Below are experts of layer 8 (counted from 0) of a mixture-of-experts language model. Rows are named router (the router's row for the expert), gate (a neuron's input weights, with its number), up (a neuron's input weights, with its number), down (a neuron's output weights, with its number) and show model dimensions 160-319. Each number is 128 + 32 x the weight over its row's rms, rounded and kept within 0 to 255. Numbers have three digits each.
After each expert's rows: "mostly gets" lists some tokens that are sent to it at least half of the time. This comes from a sample of Wikipedia text that the model never trained on.

# expert 1
router:093081127134156101091151118115203089085151131103125177108111145119185106134140113107116155198122125084109090088113130108101133217122178127172100134103121107078139066148099166184156126126119136098170085156122055118159108165133161165148124135088114153113158120187151152136096134159130118134143076146089124134157151110147081154116185143102168050167058094178104039094094144146111130142090134087127105119127104150145171142141100159134091089115115166156137143136137110112151191103094108
gate6:068140150121132072118109143128093091100133155087108149116062104106170095147157058152131135141110134169144160124154092128123155179167120160129184120130102105103094102124116183195144145158182092137139105124103145176115104161126147155082157132097150081169141136139129156133113169089088145150102121181108104116154183117160084150062163173179118075094116095156101169162086096088116094162119088181139167079153083121150110106157136141132082083068159113134117187116152118118135148076128153
up6:154131164108164129150104086114092089122146146186078100106112127091136082117148104145097084146089090127133085095119120096091170131189134176124186139160110115058144086155131175190115057167133040156123114100188144157127149137108128118115184156051192094173085114146133120094171091109137133157138125170111165120193116051119121171173183133156104135143125116137095198130081128127112077148157131203101094072182188123165115074103154110180153082113161125164128150109155123143163155104097098
down6:097194137096093086099073118136089113125202159130092123100104103146079111186103172124112134096124112207173142069099116159145151122160116103100146139101173096122104136113204110086113187147131160143143157155089146138154162099186127120121177131155194158141108093121078154153165129168098142180153133161061130152131146096126107166179117140102117200107158138109130077084142136103107062081069125184160177117076097128128097078053131111103143120186167171175144114168101218104144131139135126
mostly gets: " part", " organ", " public", " member", " major", " plan"

# expert 6
router:124130172119159056139156102113164104121120142087112122118130116129190152110125159155161152130126101035087103148130061129109166148161127100134095101177097145062122193169134146145122134123149126120128117144178085123140088119117130106181165085088113142074154081133136129057116103131160128090132116139157146167138069071148143100193151151102120127103106118206169090231079143100139104142111160101139098140129117126158113147144124154109112113145116158128163111199077079139104148124062155
gate6:138113119098135146174072137126168096087138113129070128100128171128182104125071133120141150125148105123151131196068120104100119156105140084121109129060128199149153107145086163090113113161113127143138114122127103110151073106129102124130177153138113208070119118116031146116164127122181159091049126160152114118060093124183131141129095122162122098133119100157151101123128172152174098168101149115078204071150037143081136109099119126127166111117103115079135135117182064175135188064163096
up6:141123200157087205111130185135153095113134149118129132113107111157088166106145188100120142108161158113105189104116147165133064087115126109122143142076153117158095119108165103142153119139121045104129092157114066111175121170115141162158092151085151087112162064184207077156107154135155149125132090091151137136117187158075103132110128106176101100147167074068128138068162114109150114151089091182134167103129103105097159084082097135125149167185139104072159103120130082153126147136093069
down6:117109127130135101191097175126182123129146050169080074059065177192118107151160126166123126167107150158082075159098110169063132164183143123132127117115123090141142081145157132072103145158104149132087176130097134120132101151119076133075108100127150180130126114109174151140125120170198138135061127137079167180109129148063156163161114118148056086117136100125127122142130089047126062141093119151151148119115203125101149138095184081091108140150123120147152169100152129133136141124116128
mostly gets: " Total", " Location", "Note", "Release", "di", "See"

# expert 2
router:087111130168171126084123091135168110109153120143120105110059143163168125125157135124128140171111142128118123085093143114177132174077114175166105089132149122106143135109136130195166114147120157094106182120164092099147083160104110194107163115121128162125116170136101095098056131116215137084075140159126143145110069135145148146200121120086113097141119125159126150156088166126152053155154173148154078154127107129109104114138060126103052113126100155156159054116144155104142135121122125
gate6:097118080107146144173113117148133103157128147102173135135130106125149174098161125095132141192147129122167138137126111132107178144190110115125122089168221090095154100123123136134131121070179111110166143185102134099119141113112081151117109112109155162114108137119139138061180066122143156103170087167065087146086140133098123140142079162092089142127126101102096123084095117136121133120063137091071113068163084123144101105102107032092147127188182120135142135133140162200177129112143122
up6:160093122085168075188208101126177137135067109137142096108121127178148059081102131142123100139104082156115111131047066106122193122174209174135137152175151082135118113110127059191160102103116133171143029139142131108150140098172137159114161143144136136155105105114143106071165131093162165125129122156171154120081141176173147133107128148118125122099090123092150143111145153164129182138155103165116108173183133119158100171132099081140175119149084075159120163111134102120082105156162096
down6:134120099168173117104081095152128172184149114112159182121081185110154126182091056138154151075196099156117093190141143071146064143105097094089110139081189153141059098080135164139123142104089072136068130129153099189161123164085093105153173141144167136180176162160168160188132135111110116140125103163112090126114137101104087235086146107147109139157136111172084152114148108146145104129147096123161137154103162087142135150154095127084147161143107121143166121097149163097102140192120131
mostly gets: ").", " ==", " States", "=", "==", " World"

# expert 0
router:130097128118136096148177068172125084165120175065132156096107109135086090135133132127143168165114104087047113142088167098152140109136099130186089072172143124083108138162065187178157070123111211099121105121137179097180097153080193180149109095102151202139088109160140141105056173142137162106092144125104178137108122108108156130145143132097141117186126101126129065135165079097161074146123143125135094121123094166093087128101103105132121144111108131147154095169099158093165181106136135
gate0:080157130120134125111073118146142122144115100164154115121163145147095107127168083151126129068089090112090186175114069163127108123129126185090146047117084149075118194125118108129144141068065215040112136089146121067091086176140090108082095109113119093082066096114194102141106118118115127131124095144144132157147098196108182153085136062147128139115156180131098127149089147124118123119118098105094167125142094178126132099088179147125149110137116081104174102188130125107128112119123149
up0:100136130107170152113058123104123128122158109150116115118091134138099103135121171109148111096091061182067102140170131122191095172142143198151139156086088114178149137098145094164124159163145129116183134093115128108184100124111119097121067125027125130193111088119121036170091158123091163174114047122119140153133126160120167127151125113085192121113044130112085117136121189100137156153105085062156085120098115180158136093050143149128088176142108110106145159128119211138100165125101135
down0:098113119089172183162152158196112159168138166105107063128146110154121157162127162104121107092106154098126145100147191084078137146111152148159109116136156149150097152072126111145156101079106147129106097127057152188143188157148139146129133162160125178126119089154112114159099129152095101150127155178151156205130185133127136175095104191180175150151138147112166146117192099163180109118068172141116114147151134146180123099142087167169103205130149106100181079150120085164143155152150130
mostly gets: " 2", " 0", " 4", "1", " 18", " 3"

# expert 3
router:023090153134117080164133065166124076107066152082149146086089160171126127149171125122142137184149123113089080096104124117148198141152117141169101144133138105128152113127112204127099122127095148070104152122107160122143115108096179160115136081070142174164171193153150077087051152174156120088090118083087125164100071102170160141159178175143087121133100103181113084127122135145153073144078148102162107107119125153116107079177136111154097129138127176124120020143141142168176160078138141
gate6:167109117102091057145157142176141077123165156167174139074162149146183115078096077159086105116199121098103177130099133128111141117126102129124186174115181123133129127146149071139162126123092132066064062114165089142155089137105092083166139130087158152197131101106070188128130125140090067144182143157087162141161179112148124164160174159125169119149137124095088129104094116101143122117125089144138160142126115145109131107130071097076110083172106115147139137137192115059172136095122114
up6:124152138175133208103128163060150109163109133128127159130099111130107096174122137134151114142135150133172104191116151044102150151128142159160062106113105120121169164148129123047110163163122194181118134114123134147129147129224130179093125168124146080076078139200131138110131109170141163180152134100169145150139112163114087152108133125130089098153153166100133145128098154097181150150126145164100103116110120115136137176095120170147127134096134151187129107101072104189111105175128124
down6:122164188090148142156137090090125125083159132128117118108098115107120174180133206186097082146133129160174121147165121131102160107183137126169079104120129056109149129146137080187084098124067116109179178120114097130164106110106112153110166167137133122114110125112199139128165173149106112141119174125130154213113104122143122133173139171110147121115080123076115134086108139194158123139059153168157081059139117124140144137139136107136145153168143183132068127137039142138147160140146105
mostly gets: " used", " use", " work", " take", " building", " power"

# expert 5
router:122084144146108149109135113126161058085133151096131135157103161173145091112143180176152117172125129134090138102118068132180132122142124145152102139128131153140134159131115170163172082141109208101110157114146133141130144125106233119099125130093090179122131094116136093147108163114175186134104145126147171119109095123156110120128159122178110109150130103123133093168107128132177126129093181120141096161133059165186100142107177124161132159192081157145143072113107123126146201110092164
gate6:089124144117168047127104146181122103178072093130173115140153152137117123100149094098188197179167111146137137137123094089076080080113119107113125174062137117159144119184146070074119138087127162145143094087135122168161113090101152199147124082138148132060140166151155154094095127077125062113108146182171131183122079154188110116085140106103092085094133143218169130101075122160135158148160135131104157139074163109113113133090097115109170126072157151092125122141157172126175105173110171
up6:164109124116106111112116151127124105136166189117190081099079135144155150105069137143132126079137196118146099056142109198171125181122145123088133166209126165136141132091143149085143148158107087109050209087172137094084132096208120102120115130130110090175145122103118107136181127125131148150122134108114130120106141176098082111175127131133143163133192083124180120145129117081131079182083211084126187161128148103115102111135144145136124133124108137136126137136125103136119144122066103
down6:130093167137105219124120106151105110072162143072101222141176091097143132103140125131130179154083088094076135105114152145125102118162127139142149146119157131130119129116124117107133111081145137121146162127148045125102130154150147133152126147128135099133105129059071124097174144127150188086135101164124132178085182140159151091130113104110193157170120080202176165151096177095125070116072089084076130130068096162104103091141130105084115136132162146118098160119065088100124093117124117
mostly gets: "ü", "ć", "ö", "burg", "ø", "ä"

# expert 4
router:103087139084140130059153089128104116129080091126140138085120097186145093130146120124143103160112094103098087099074097091140188130177118099158103127135125128164150057131126140152139125163103194098125123152148152112126094142123194134139184143179088162152129131141097087068100165132170183075082147155185196170136079099127131194142162117104137113171103132210114063161112146108132074159136139062112077112105114123162108163098096129166071123152115081160119104106155157114207168058122140
gate6:166080106169130120123123063122170081110141132105141128195163144122122094127128175091158101159232088138123150113114182131172091135167150081063098091075070142089096091039161118178104090050127088137119133155136126164195100113147129092107129094117145141092121045083159137149135128119139125087093137121099138131090162157144132148156141169199114152076101132121192156163152125085098121109166125123089170124132138159088116132114086095181129179122137172194140135136124130159073122109113125
up6:136058115189136144135137159099105124103128142197108131129120123086142160115157066136123139091163152136115114072105134113124175138112149133137127142065087107092070128083092155147137143108154132078118140168134155176063125186091153102164125111184078151112100205110093153111150103085167112110144158129154127116129144154144145055120120183140112092102153144126159119126138139179144123122116139142097155162152200119120114098161062141108074119141115137192147142151099122131110144084119094
down6:103090163145126150148176125124154127070145125095183127160126196155089133114158192136115124128160110085120098154144149165107089081127137093094099136071099123050160034106167098032099175103151052087147124148084118144165146162120135119119145121095145107151159107159104140151124099088150123115114111142156122169121094165149141140111094115129183145087105126084121146164099147138151130137129149103152131146138159127118150091097182169178126089190128090151106110071113167177190104110144153
mostly gets: " pro", " fa", " but", " he", " which", " se"

# expert 7
router:090133133198165121100130124151163069109083135093133116150088097162109100148159175137135173149100084116132132124035071115180122106112130153133107062168163165149145078165101146185134134115158133100094132148131153104178115167061193136140106099108113147163122171183126142056109199128157113140076107157094156139099127154062118133155179114105103097196125096177098127138100130157172060135152123087185132109140130154155112133109061170136088160133137122126138117142123098081159148105123136
gate0:137140184158112150171137122132103132110126108107192109087128130150108111127139173214103187159127125079112142172097115196104145176173085167136129079151138124124157139143123066114155159195154141154120161126153150110137163152130150100137114083167124112103135102123193116076055119152054129127107119069101108127106055133095167133113155133124152148156129158144170180169106154120168116132134108113144139116059069120143165134118147121120092105138093123116128103161122180141157083133102119
up0:098135104116140131114103146153063139121119127084121105168132158163130141158187143110130130105151087160096169094119129163126098088117118112127074090151075147151151120040131096210106117171157138074138150113116093104092127180137118174140065133121150091122101117106208108108131133105110145224097143079156155074152170110126143112121080139100115097186137105117135146132122154109102159151151110114132127136054142162093109151169230110146132129123104161139102129081151149131129137058125080
down0:118109153076138086105130134091148092111129135146147205095126088166133146107196087121113061161123068160214155177134144126105112124137095147120156123131160149119105105156149122156104103154101136104082168143166170088150098133074127101143092132135113146162112124171153163179121094140154116208080148131185150197120134125165160136127121123170107115123087121073127127191160106082130062114118165093111098133187092091168071151128109093110114114095170122130162099132147141153089107107078112
mostly gets: " p", " f", " c", " h", " g", " sp"